Experts of a small language model: a variant of SOAP for the experts.
Below are experts of layer 5 (counted from 0) of a mixture-of-experts language model. Rows are named router (the router's row for the expert), gate (a neuron's input weights, with its number), up (a neuron's input weights, with its number), down (a neuron's output weights, with its number) and show model dimensions 0-95. Each number is 200 + 30 x the weight over its row's rms, rounded and kept within 0 to 999.
After each expert's rows: a language model's description of what the expert responds to; "comes after" lists some tokens at least twice as common just before its tokens as in all text. This comes from a sample of Wikipedia text that the model never trained on. Tokens count by the router's weight.

# expert 8
router,185,228,219,244,188,187,207,205,241,235,207,182,213,231,208,199,245,182,203,174,196,254,176,229,157,166,161,185,235,176,186,143,188,174,168,208,231,162,191,232,243,231,155,231,206,220,203,198,243,152,242,244,194,247,166,185,203,155,163,191,186,195,126,194,205,197,260,204,219,164,216,159,233,225,126,186,169,244,185,164,164,180,205,198,195,212,169,189,238,195,174,205,193,160,228,157
gate3,171,200,175,196,185,244,201,241,232,230,162,209,176,157,205,199,178,217,151,197,219,169,201,181,191,211,218,195,235,231,217,190,207,180,219,163,218,202,193,215,150,244,128,220,193,211,203,113,200,157,214,227,158,212,196,142,203,193,208,150,278,211,184,211,209,213,189,235,184,265,211,160,192,165,203,220,166,221,225,226,244,189,233,245,177,152,201,254,248,214,204,226,194,245,194,233
up3,245,243,237,180,186,210,175,225,176,210,244,194,196,224,206,165,176,216,214,171,182,204,221,156,212,202,217,194,245,263,225,176,210,192,223,249,149,193,187,180,230,172,194,306,198,194,216,177,159,248,222,206,237,226,187,177,200,173,184,170,205,200,182,189,183,193,203,180,211,195,236,163,230,170,160,260,253,249,204,169,187,229,153,176,212,176,194,123,143,172,193,192,209,211,181,229
down3,141,206,222,186,183,161,184,140,210,213,140,161,211,239,209,276,187,205,200,225,151,239,127,166,194,186,245,232,139,196,191,205,174,196,186,230,209,170,198,211,215,210,221,251,218,273,212,193,189,215,217,197,176,194,135,220,231,195,192,171,142,217,244,182,224,177,222,180,194,234,211,247,239,185,218,233,196,190,205,195,183,207,164,147,212,172,187,223,167,225,183,164,208,187,175,178
What it handles: Word-initial prefix pieces. Opening pieces of longer words split into parts, often prefixes like un, am, In, pro, Ar, as in amplification, arcades, ammunition.
comes after: " the", ".", " of", " \"", " and", " The"

# expert 15
router,159,132,212,246,201,246,208,230,224,225,171,166,168,222,186,197,210,175,216,210,160,244,173,180,160,164,163,142,218,190,171,244,158,189,192,226,210,149,183,197,205,249,207,220,216,170,181,176,258,192,210,226,213,237,201,151,174,148,195,209,202,164,159,195,205,190,247,142,195,204,161,150,198,253,184,206,218,248,218,222,171,156,175,187,189,224,184,195,165,207,194,256,233,240,210,203
gate5,261,288,209,192,199,243,173,201,217,146,198,184,201,212,204,236,160,254,179,214,259,195,173,150,230,192,177,184,170,259,171,221,233,262,215,192,254,182,182,156,183,191,181,205,170,171,187,186,198,186,195,240,195,210,158,185,190,219,159,166,210,220,212,199,171,146,197,213,194,244,238,187,166,240,214,213,248,211,235,185,217,201,187,173,192,228,211,231,225,213,183,166,212,124,218,222
up5,209,193,177,268,162,204,203,180,174,201,205,145,184,256,189,218,219,211,167,211,263,185,200,144,198,215,184,187,154,198,208,205,149,210,176,166,219,253,257,129,189,197,191,249,207,192,220,152,218,155,149,192,181,152,174,210,185,156,168,266,191,200,187,214,218,217,203,252,217,162,180,230,228,192,165,225,221,195,214,237,241,207,232,220,236,218,195,171,219,212,209,175,147,194,213,230
down5,230,149,207,151,195,129,215,189,183,215,212,184,214,230,161,151,211,219,193,240,238,218,168,225,154,175,228,221,180,202,156,190,227,196,262,178,218,281,197,212,180,225,194,238,178,210,171,204,201,203,166,150,199,212,202,127,206,186,181,240,152,190,218,185,250,166,195,190,204,146,248,220,206,235,224,162,182,235,194,223,185,212,208,238,233,205,166,219,252,197,205,235,256,214,182,211
What it handles: Capitalized name starts. First word piece of capitalized proper names, often after commas or table bars, e.g. San, Del, Char, Al.
comes after: ",", " |", "-", ":", " the", " of"

# expert 20
router,162,189,191,230,151,179,231,258,180,232,216,133,197,257,202,194,210,224,201,167,206,178,236,219,221,221,145,234,213,238,182,187,144,189,181,235,254,189,183,194,249,191,237,203,224,214,204,171,218,232,226,179,163,233,220,187,206,179,185,182,188,200,176,200,217,183,235,204,209,137,217,178,235,249,212,154,250,251,250,237,156,164,191,231,171,212,253,168,161,238,179,208,189,225,188,187
gate0,231,220,208,177,221,271,171,244,165,187,228,250,177,218,184,185,251,201,194,214,150,243,217,192,170,174,152,190,192,244,138,211,225,204,191,222,196,175,240,168,143,145,223,210,206,157,232,202,205,212,117,191,196,215,156,212,201,218,231,219,190,201,211,167,211,189,173,242,156,189,236,194,249,215,180,230,208,194,246,207,227,229,214,252,198,197,193,215,199,255,190,213,232,256,185,167
up0,204,184,186,233,176,199,177,210,173,182,168,184,209,149,211,161,263,181,186,208,233,198,173,248,218,208,257,258,202,217,212,239,207,198,153,192,267,186,157,209,210,252,238,210,181,216,291,185,152,163,189,193,203,189,157,199,188,228,246,233,181,195,149,243,257,276,214,204,203,183,216,197,196,238,202,198,189,209,202,166,184,180,213,196,219,187,169,150,164,244,197,220,208,206,202,176
down0,262,162,240,160,170,206,166,190,171,183,218,190,194,211,215,169,196,220,201,189,234,165,153,171,202,192,208,215,180,255,161,205,223,198,202,216,199,227,217,209,176,188,198,190,216,188,200,175,215,243,302,213,217,194,211,183,206,173,221,251,143,188,142,254,230,186,187,222,223,222,209,165,195,220,255,239,185,218,237,173,203,221,219,263,176,259,252,220,157,172,224,229,161,233,184,189
What it handles: Mixed word fragments. Mostly mid-word pieces like ew in knew or news, plus table cells, capitalized title openers like Hon, Prime, Later.
comes after: " |", " the", ".", " G", " P", "-"

# expert 29
router,157,227,181,233,219,197,220,236,203,232,138,192,167,168,201,176,199,146,173,209,164,218,251,210,191,173,189,216,186,178,186,220,162,146,200,192,177,163,233,188,211,223,248,185,220,183,183,190,247,167,193,175,257,228,169,210,265,209,196,220,205,200,195,264,215,226,191,158,196,198,181,179,212,201,203,199,166,138,162,241,174,187,177,193,192,231,213,152,161,199,259,156,147,173,269,214
gate0,197,225,169,163,211,182,152,237,226,214,192,207,128,247,218,157,180,229,166,246,219,201,163,220,189,247,233,240,142,192,182,184,236,174,194,194,203,187,163,166,201,227,196,236,225,229,161,159,207,146,169,176,231,221,226,128,185,223,221,185,207,200,191,205,248,180,211,216,247,188,199,205,225,205,154,229,193,250,188,170,166,223,174,199,190,251,179,198,123,209,216,246,159,196,194,212
up0,170,167,217,225,143,202,216,188,211,206,216,201,191,234,223,170,213,152,219,202,207,218,219,242,163,151,157,168,202,224,113,192,175,189,168,229,248,189,162,238,201,196,210,173,194,186,232,148,177,202,181,215,155,215,183,248,211,262,212,221,187,204,213,161,211,146,220,252,209,186,171,222,184,203,193,211,240,263,219,160,163,249,250,212,209,196,215,223,159,170,146,180,197,201,158,168
down0,218,149,177,178,198,175,180,205,194,193,248,159,174,129,250,177,206,217,188,242,172,214,200,197,209,177,205,259,187,135,188,181,216,198,254,227,174,180,168,243,185,144,239,213,190,176,228,161,193,207,154,126,226,248,172,248,228,197,183,181,208,223,169,204,155,197,230,216,174,241,185,245,175,200,200,165,234,183,177,214,195,144,199,188,214,201,230,141,210,211,217,164,190,160,214,191
What it handles: Word-initial fragments. First piece of a lowercase word split into parts, after articles or possessives, as in n(ervously), cl, gu, flu(id).
comes after: " the", " a", "'s", " and", " to", " his"

# expert 17
router,187,160,140,200,155,168,236,243,224,199,197,168,205,255,183,171,238,194,273,210,189,207,216,241,204,195,163,209,218,232,156,242,190,235,209,244,227,252,186,245,203,210,155,182,162,212,183,210,226,207,206,186,138,207,209,196,244,204,203,158,191,190,235,200,232,182,199,148,243,171,237,176,183,240,192,157,181,245,218,145,196,185,231,192,176,191,266,164,196,178,240,203,171,205,211,162
gate3,244,172,175,223,222,183,221,185,219,237,212,186,183,208,220,160,200,220,259,182,179,143,170,290,196,205,210,191,225,171,196,195,205,236,196,204,215,209,224,217,206,167,167,257,187,198,175,225,193,232,191,227,184,188,218,194,244,194,214,256,241,186,208,164,144,184,240,210,244,240,271,209,241,165,186,174,219,211,201,182,242,230,204,145,168,229,151,222,209,156,210,176,148,233,158,176
up3,215,154,205,176,264,226,144,184,173,216,182,202,165,187,157,151,165,198,214,207,186,218,149,236,178,238,186,214,175,205,194,207,259,183,181,192,226,185,210,177,207,166,231,176,230,169,220,186,187,148,170,208,178,154,198,164,215,182,195,217,210,224,210,200,168,199,241,195,120,205,137,191,158,205,170,214,213,240,163,186,225,184,183,132,178,180,216,182,273,149,188,181,233,193,247,226
down3,248,162,172,286,202,185,259,216,225,209,189,213,203,123,234,166,200,231,219,210,171,208,170,212,245,177,222,230,234,223,169,177,234,185,151,173,203,201,191,203,216,217,181,194,154,207,161,210,192,207,249,209,221,211,207,215,212,137,152,202,250,169,263,224,190,186,226,195,193,225,216,178,177,216,225,203,107,227,194,184,166,215,175,155,240,155,200,191,158,183,205,195,201,218,200,215
What it handles: Scores and tallies. Digits in sports scores and small table counts, especially tennis set scores after an en dash, as in 6–4, 3–6.
comes after: "–", " ", "1", "2", "-", "/"

# expert 60
router,173,215,153,220,163,203,253,211,225,248,203,177,225,231,181,194,169,213,251,220,223,190,219,258,202,223,164,232,220,203,164,167,192,160,216,242,232,246,142,248,223,219,194,151,181,232,214,152,222,189,227,202,175,188,202,205,190,187,222,137,189,191,216,171,223,191,240,151,231,143,161,148,215,216,219,195,226,217,228,194,161,172,231,238,173,208,198,153,193,258,185,169,231,231,209,168
gate3,227,250,198,198,225,222,160,205,212,221,155,176,161,180,218,221,152,216,181,221,248,211,170,197,210,221,228,242,220,221,172,196,245,206,204,210,168,169,163,197,172,160,257,214,249,258,257,260,179,206,193,213,199,204,224,175,171,216,174,159,224,228,181,192,219,185,197,202,181,192,177,261,241,153,255,209,154,224,175,186,191,220,226,247,236,210,230,213,141,199,138,203,222,191,233,234
up3,167,222,185,216,224,182,201,188,219,208,227,187,193,184,196,163,229,242,177,193,238,249,208,193,235,244,175,205,129,233,212,212,175,245,209,149,192,199,169,250,201,200,132,176,224,212,162,243,237,138,181,244,182,212,228,185,197,202,234,237,199,157,150,183,145,242,208,169,229,180,238,188,245,170,173,251,190,182,185,237,174,197,230,172,191,184,160,237,181,198,150,190,217,248,222,194
down3,208,230,191,233,176,219,232,246,198,158,190,214,113,203,218,186,136,203,192,216,128,221,184,209,191,166,147,240,232,188,235,211,136,207,196,244,169,204,187,198,188,162,232,175,176,172,228,197,192,141,164,197,198,167,233,219,178,233,207,173,249,170,225,220,235,215,244,190,164,154,215,188,228,213,198,172,174,188,188,179,239,201,191,180,146,147,215,180,174,217,163,244,215,182,184,225
What it handles: Capital-letter codes. Uppercase abbreviations and letters in tables, such as country codes JPN, USA, positions MF, FW, and asteroid designation letters.
comes after: " |", ";", " R", " T", " N", " M"

# expert 53
router,185,227,177,204,223,149,175,224,206,205,176,171,221,231,190,226,236,209,167,231,194,254,156,174,235,164,221,229,238,201,205,212,174,175,207,202,153,197,227,186,161,204,246,166,176,224,223,287,183,175,226,160,192,200,214,231,225,251,219,206,198,211,230,221,209,172,257,225,177,265,165,200,207,209,209,187,240,216,174,237,205,185,233,242,268,189,182,181,223,138,166,249,254,205,208,197
gate3,155,196,187,172,209,230,231,189,201,216,122,165,231,157,200,187,248,226,193,188,160,206,156,202,232,221,186,199,254,229,216,178,182,200,225,147,230,198,180,220,207,234,183,171,187,213,172,214,210,244,182,177,279,153,203,245,193,193,183,213,248,186,184,210,208,185,274,179,212,210,184,242,245,224,198,199,155,216,207,177,239,142,207,207,165,189,153,183,201,144,170,165,211,255,229,203
up3,202,238,216,211,177,203,156,192,220,168,209,204,184,136,237,163,188,215,237,224,200,167,210,167,171,227,173,151,202,239,177,161,222,204,243,168,164,240,214,237,169,168,185,179,206,218,217,197,223,173,262,233,241,250,188,170,190,175,260,186,159,234,228,253,186,158,164,191,174,171,178,225,166,182,172,170,169,173,182,134,220,143,197,196,186,154,228,161,195,229,179,219,236,191,193,190
down3,230,184,216,216,199,193,257,208,202,222,250,158,185,223,218,248,194,192,150,204,225,250,193,178,208,195,236,195,204,183,217,195,191,194,189,128,167,189,205,202,152,238,234,107,163,180,124,240,212,228,207,168,161,174,199,214,204,214,239,236,191,207,210,155,193,227,204,192,208,248,245,226,233,183,169,183,186,206,201,224,257,183,216,196,185,127,181,190,156,208,160,168,188,235,182,221
What it handles: Line-start list markers. Hyphens, pipes and equals signs starting a new line in infobox lists, tables and headings, like - Born:, - Died:, | Party.
comes after: "\n", " |\n", ")\n", ".\n", ";\n", "==\n"

# expert 54
router,173,235,157,233,151,196,232,205,160,224,220,158,191,249,216,149,168,188,160,208,224,197,215,203,147,190,178,212,218,226,183,178,226,222,208,181,250,153,195,220,178,250,167,156,206,210,189,197,223,229,207,192,156,217,224,247,184,197,211,156,196,172,164,199,241,190,146,190,177,185,213,172,267,239,209,218,249,233,229,173,151,171,218,211,129,220,209,161,166,241,176,195,171,227,171,233
gate5,177,210,216,170,183,137,212,218,162,235,139,228,219,201,232,175,200,178,154,210,191,207,164,215,210,222,205,210,198,180,228,187,244,153,166,183,156,212,225,230,160,228,190,224,203,231,174,155,181,225,239,200,178,159,240,195,182,195,221,197,185,201,191,227,205,228,162,193,262,203,123,212,252,236,154,221,202,210,204,201,188,228,225,226,157,154,255,163,251,246,187,203,171,161,258,203
up5,269,202,148,219,167,204,199,188,187,182,200,212,184,190,176,153,182,207,217,142,192,241,189,210,126,222,202,192,191,191,213,166,265,173,199,233,173,193,167,241,235,195,189,189,207,223,221,227,193,191,177,199,175,234,264,139,234,200,173,172,176,187,206,238,221,235,170,257,243,163,247,188,226,197,194,179,211,196,204,223,167,251,217,191,216,249,227,158,237,213,219,158,173,155,238,159
down5,214,202,164,214,203,203,163,214,200,207,135,166,184,192,203,214,193,166,146,163,195,216,189,193,210,182,196,183,247,184,270,211,207,198,195,175,170,174,194,157,166,175,246,223,197,156,186,148,170,161,170,176,224,196,168,170,179,164,191,253,229,148,187,216,234,245,182,217,194,218,210,187,233,186,159,218,152,143,182,203,173,156,208,170,207,184,251,135,183,207,242,183,248,208,168,267
What it handles: Place and group names. Proper-noun words after the or New, mostly places, nationalities and organisations, such as York, England, Australian, Alabama, Philippines.
comes after: " the", " The", " New", "The", " a", " for"

# expert 49
router,181,217,197,189,212,229,130,215,229,215,217,232,207,222,249,181,144,225,159,177,193,162,164,233,189,195,179,200,207,164,170,218,160,221,154,197,195,260,202,144,194,173,219,160,216,237,220,213,213,235,255,152,146,181,208,244,176,167,235,162,191,192,189,202,184,153,215,212,178,182,225,145,224,188,202,218,247,205,229,186,189,208,251,207,193,187,207,201,227,175,177,264,229,212,281,196
gate1,206,192,254,248,230,242,173,156,150,167,220,188,188,189,216,174,184,236,189,215,187,222,197,226,191,207,148,249,213,196,173,145,164,272,224,163,208,259,202,170,195,167,186,201,163,259,197,214,209,241,194,223,156,171,204,217,206,176,215,199,228,197,218,231,171,92,168,196,207,196,205,224,230,192,219,191,194,204,187,194,217,231,165,221,222,183,193,260,238,191,206,214,223,147,237,172
up1,160,208,214,177,197,188,118,219,198,216,199,199,195,253,242,197,187,249,213,184,263,221,230,207,173,195,154,198,194,201,169,236,226,170,256,227,218,189,199,206,188,237,214,219,192,152,228,233,198,230,239,181,178,237,299,196,171,206,215,206,215,214,237,197,196,239,163,188,219,184,217,140,220,211,207,220,206,118,170,192,180,143,227,193,226,183,219,175,198,170,189,245,224,227,178,234
down1,227,161,201,191,162,161,192,212,162,202,186,219,181,271,206,187,215,169,222,146,203,155,216,258,162,140,195,190,223,176,123,245,175,208,165,172,195,200,213,237,179,172,179,217,140,220,186,201,210,214,184,221,167,238,196,183,164,187,176,167,184,221,192,150,230,240,205,184,141,171,198,119,200,176,206,228,165,191,169,167,180,157,232,214,201,190,202,162,237,206,210,251,216,198,215,185
What it handles: Infobox field labels. Field names in infobox-style lists before a colon, such as Location, Coordinates, Born, Genus, Capacity, Place of birth.
comes after: "-", " •", "==", "\n\n", ":", "Personal"

# expert 48
router,220,218,201,183,168,144,172,175,247,249,179,211,240,213,166,189,161,227,138,220,148,192,161,190,229,146,218,195,230,178,175,163,171,167,203,162,232,193,231,225,196,206,237,202,168,235,210,200,178,225,211,219,153,147,220,229,258,231,184,182,138,165,194,203,160,180,167,155,168,235,213,284,190,155,209,227,214,206,217,185,183,174,186,217,227,189,174,162,224,234,191,198,218,221,189,183
gate3,164,222,207,160,188,232,233,207,201,205,198,174,174,228,216,225,185,195,177,212,201,234,173,209,182,251,148,263,223,203,177,224,174,133,221,217,207,186,191,170,196,232,235,230,279,110,200,198,191,232,202,138,221,213,195,149,222,217,240,259,197,225,200,217,191,231,207,164,219,227,199,161,142,200,149,228,220,248,210,173,148,195,184,225,190,233,217,204,166,227,186,197,217,215,191,168
up3,176,219,231,261,242,247,201,243,191,209,216,239,212,169,226,152,237,203,163,187,178,207,243,196,248,189,175,206,202,214,238,214,144,250,190,210,195,157,158,129,170,195,223,191,179,207,262,154,166,242,208,223,240,234,184,191,178,189,201,180,211,215,223,239,187,191,160,253,222,213,223,171,148,159,186,165,206,196,216,157,158,208,210,201,218,159,170,207,188,147,221,189,186,220,149,187
down3,167,181,179,176,243,193,189,197,121,171,174,194,192,193,206,204,165,190,199,172,211,168,191,179,131,277,194,169,186,204,220,189,225,156,197,223,192,259,249,248,174,210,243,204,220,131,171,238,155,208,186,198,184,239,206,159,239,216,204,261,221,199,198,211,191,210,192,203,194,189,174,194,234,220,141,205,185,182,217,241,135,162,167,219,163,184,185,138,187,183,190,190,219,219,227,227
What it handles: Coordinating conjunctions. And, or, &, to joining list items or names, e.g. author, and educator; Incheon and Gwangju; 1941 to May.
comes after: ",", ")", " such", "s", " well", "ers"

# expert 18
router,189,190,191,205,196,203,214,243,198,227,198,146,195,253,157,165,202,148,197,177,236,257,188,205,173,206,197,183,186,231,183,204,157,238,184,254,254,153,181,241,206,209,265,189,192,181,214,161,215,184,211,200,138,238,207,206,212,156,197,150,170,220,156,239,254,191,218,176,190,156,208,151,263,220,198,179,237,244,222,213,153,180,239,223,177,219,201,136,206,208,213,215,171,213,204,187
gate5,207,199,221,221,198,195,149,168,196,178,141,182,192,196,138,176,246,199,234,175,224,245,256,147,196,194,211,208,206,216,226,200,260,153,197,152,221,233,200,210,208,194,247,192,166,163,244,241,181,200,220,219,259,214,162,192,228,248,202,176,199,191,134,199,185,199,248,167,220,184,159,205,165,259,162,228,225,162,182,223,211,155,229,177,206,135,172,193,221,180,181,193,180,194,221,205
up5,225,216,204,243,207,216,156,213,194,202,178,166,163,216,245,194,189,202,179,145,272,227,246,193,169,163,211,258,170,239,198,212,157,242,159,204,214,233,185,222,196,186,268,209,166,173,222,230,161,171,175,181,162,213,257,198,197,170,215,179,244,231,203,136,210,210,237,188,208,182,239,184,205,180,215,168,152,228,210,231,158,197,207,179,199,195,236,213,186,211,237,187,266,169,147,201
down5,214,226,255,237,236,205,206,203,182,207,198,208,235,236,197,182,172,227,172,225,247,191,187,227,201,161,157,155,173,220,175,115,271,243,183,163,187,267,161,162,247,203,182,157,158,177,208,161,173,193,202,248,125,215,232,239,198,190,232,185,207,205,193,202,187,187,215,206,181,211,218,167,241,177,180,193,161,190,144,199,186,196,176,228,177,245,207,197,211,176,240,192,203,175,166,220
What it handles: Word-initial name fragments. Opening pieces of names and words after a space or prefix, such as Ed, Ass, Sri, Or in Ordnance, Al in Allegiance.
comes after: " the", " Al", " of", " El", " in", "|"

# expert 5
router,162,175,181,200,141,154,239,240,222,251,231,155,235,217,219,185,187,190,232,190,218,172,185,217,240,246,149,213,226,233,156,218,187,236,246,201,229,189,188,224,189,165,238,149,224,193,179,187,228,162,215,193,165,176,223,218,212,180,238,225,243,227,226,204,231,176,220,147,184,162,189,190,201,260,200,173,228,236,250,178,169,168,233,189,164,221,214,161,213,231,215,162,220,219,223,140
gate1,178,219,187,130,214,227,165,141,150,245,183,210,152,223,274,216,196,230,152,211,186,186,228,214,236,206,214,191,187,215,198,229,226,162,151,152,211,175,264,191,187,194,233,200,262,169,186,239,178,209,179,210,214,219,263,202,235,208,193,233,190,221,226,205,164,207,184,183,226,209,176,217,266,183,193,237,220,182,212,146,217,187,170,205,189,193,190,164,147,160,177,218,193,201,232,152
up1,153,230,233,215,184,158,195,155,252,173,211,182,163,222,205,116,201,193,243,153,165,214,168,165,200,205,205,238,183,191,187,181,164,198,182,169,246,174,174,202,211,182,207,197,233,246,182,238,231,220,225,205,186,262,184,181,202,271,167,163,204,195,221,211,179,173,170,199,186,219,184,179,176,230,161,223,254,220,207,197,201,188,218,203,231,205,197,258,170,226,297,173,171,221,198,229
down1,239,213,164,192,193,197,216,212,205,198,219,172,218,234,185,197,203,167,246,165,240,249,223,152,192,168,199,237,159,239,215,160,157,179,178,199,235,153,210,184,177,213,186,164,165,218,220,188,210,196,224,199,184,192,176,238,171,225,247,208,212,188,195,191,116,142,185,204,214,176,178,145,206,145,205,224,228,192,235,155,233,189,220,190,268,233,237,233,176,202,126,184,224,253,170,186
What it handles: Ordinal suffixes. Ordinal endings after digits and ordinal words, as in 27th, 2nd, 18th, First, third, often before century, place or Regiment.
comes after: "8", "9", "7", "3", "6", "4"

# expert 3
router,221,203,164,183,171,222,237,212,206,252,182,149,225,225,173,227,220,196,216,218,226,228,180,216,225,159,178,186,216,219,178,189,169,260,184,177,220,187,165,226,192,177,237,164,245,181,197,167,248,242,250,134,145,185,239,185,187,217,214,142,189,178,206,169,197,208,190,180,221,173,194,177,228,236,174,190,196,223,226,172,169,152,248,246,208,171,260,132,155,176,189,236,195,227,233,202
gate0,221,172,265,174,207,168,200,178,199,195,188,156,228,211,192,137,208,190,157,209,156,184,179,202,224,195,212,171,161,195,180,181,240,243,173,181,172,151,223,229,165,234,230,196,198,226,230,176,172,250,154,162,179,132,236,205,195,220,187,248,249,157,261,185,207,217,192,163,203,181,202,159,145,203,172,216,186,165,212,161,136,218,163,212,167,182,195,156,193,157,182,217,180,178,220,211
up0,163,180,219,200,179,229,233,225,224,171,222,261,184,177,196,179,204,222,261,162,206,253,174,244,232,226,154,186,160,217,218,212,157,207,177,193,213,197,218,183,248,252,198,232,240,196,208,155,157,198,185,236,239,214,206,204,151,207,237,193,184,212,199,187,228,182,223,223,199,150,205,174,148,274,216,202,256,180,213,187,226,176,155,160,179,210,198,202,224,204,241,225,189,272,170,156
down0,248,202,173,220,140,177,239,201,187,179,188,182,197,193,233,204,160,185,279,217,226,225,219,168,213,243,214,177,192,165,187,208,190,236,184,234,198,204,223,258,205,233,178,197,239,154,221,219,215,234,231,210,212,207,148,194,193,139,186,166,240,206,226,160,179,202,225,223,156,267,176,159,212,175,173,199,165,143,154,227,207,196,190,237,211,203,220,173,240,193,236,161,146,209,170,248
What it handles: Digits and fixed phrases. Single digits at the start of numbers, years and measurements, plus set words like due, same, according, and verse in overseas.
comes after: " (", " U", "1", " −", "3", " ro"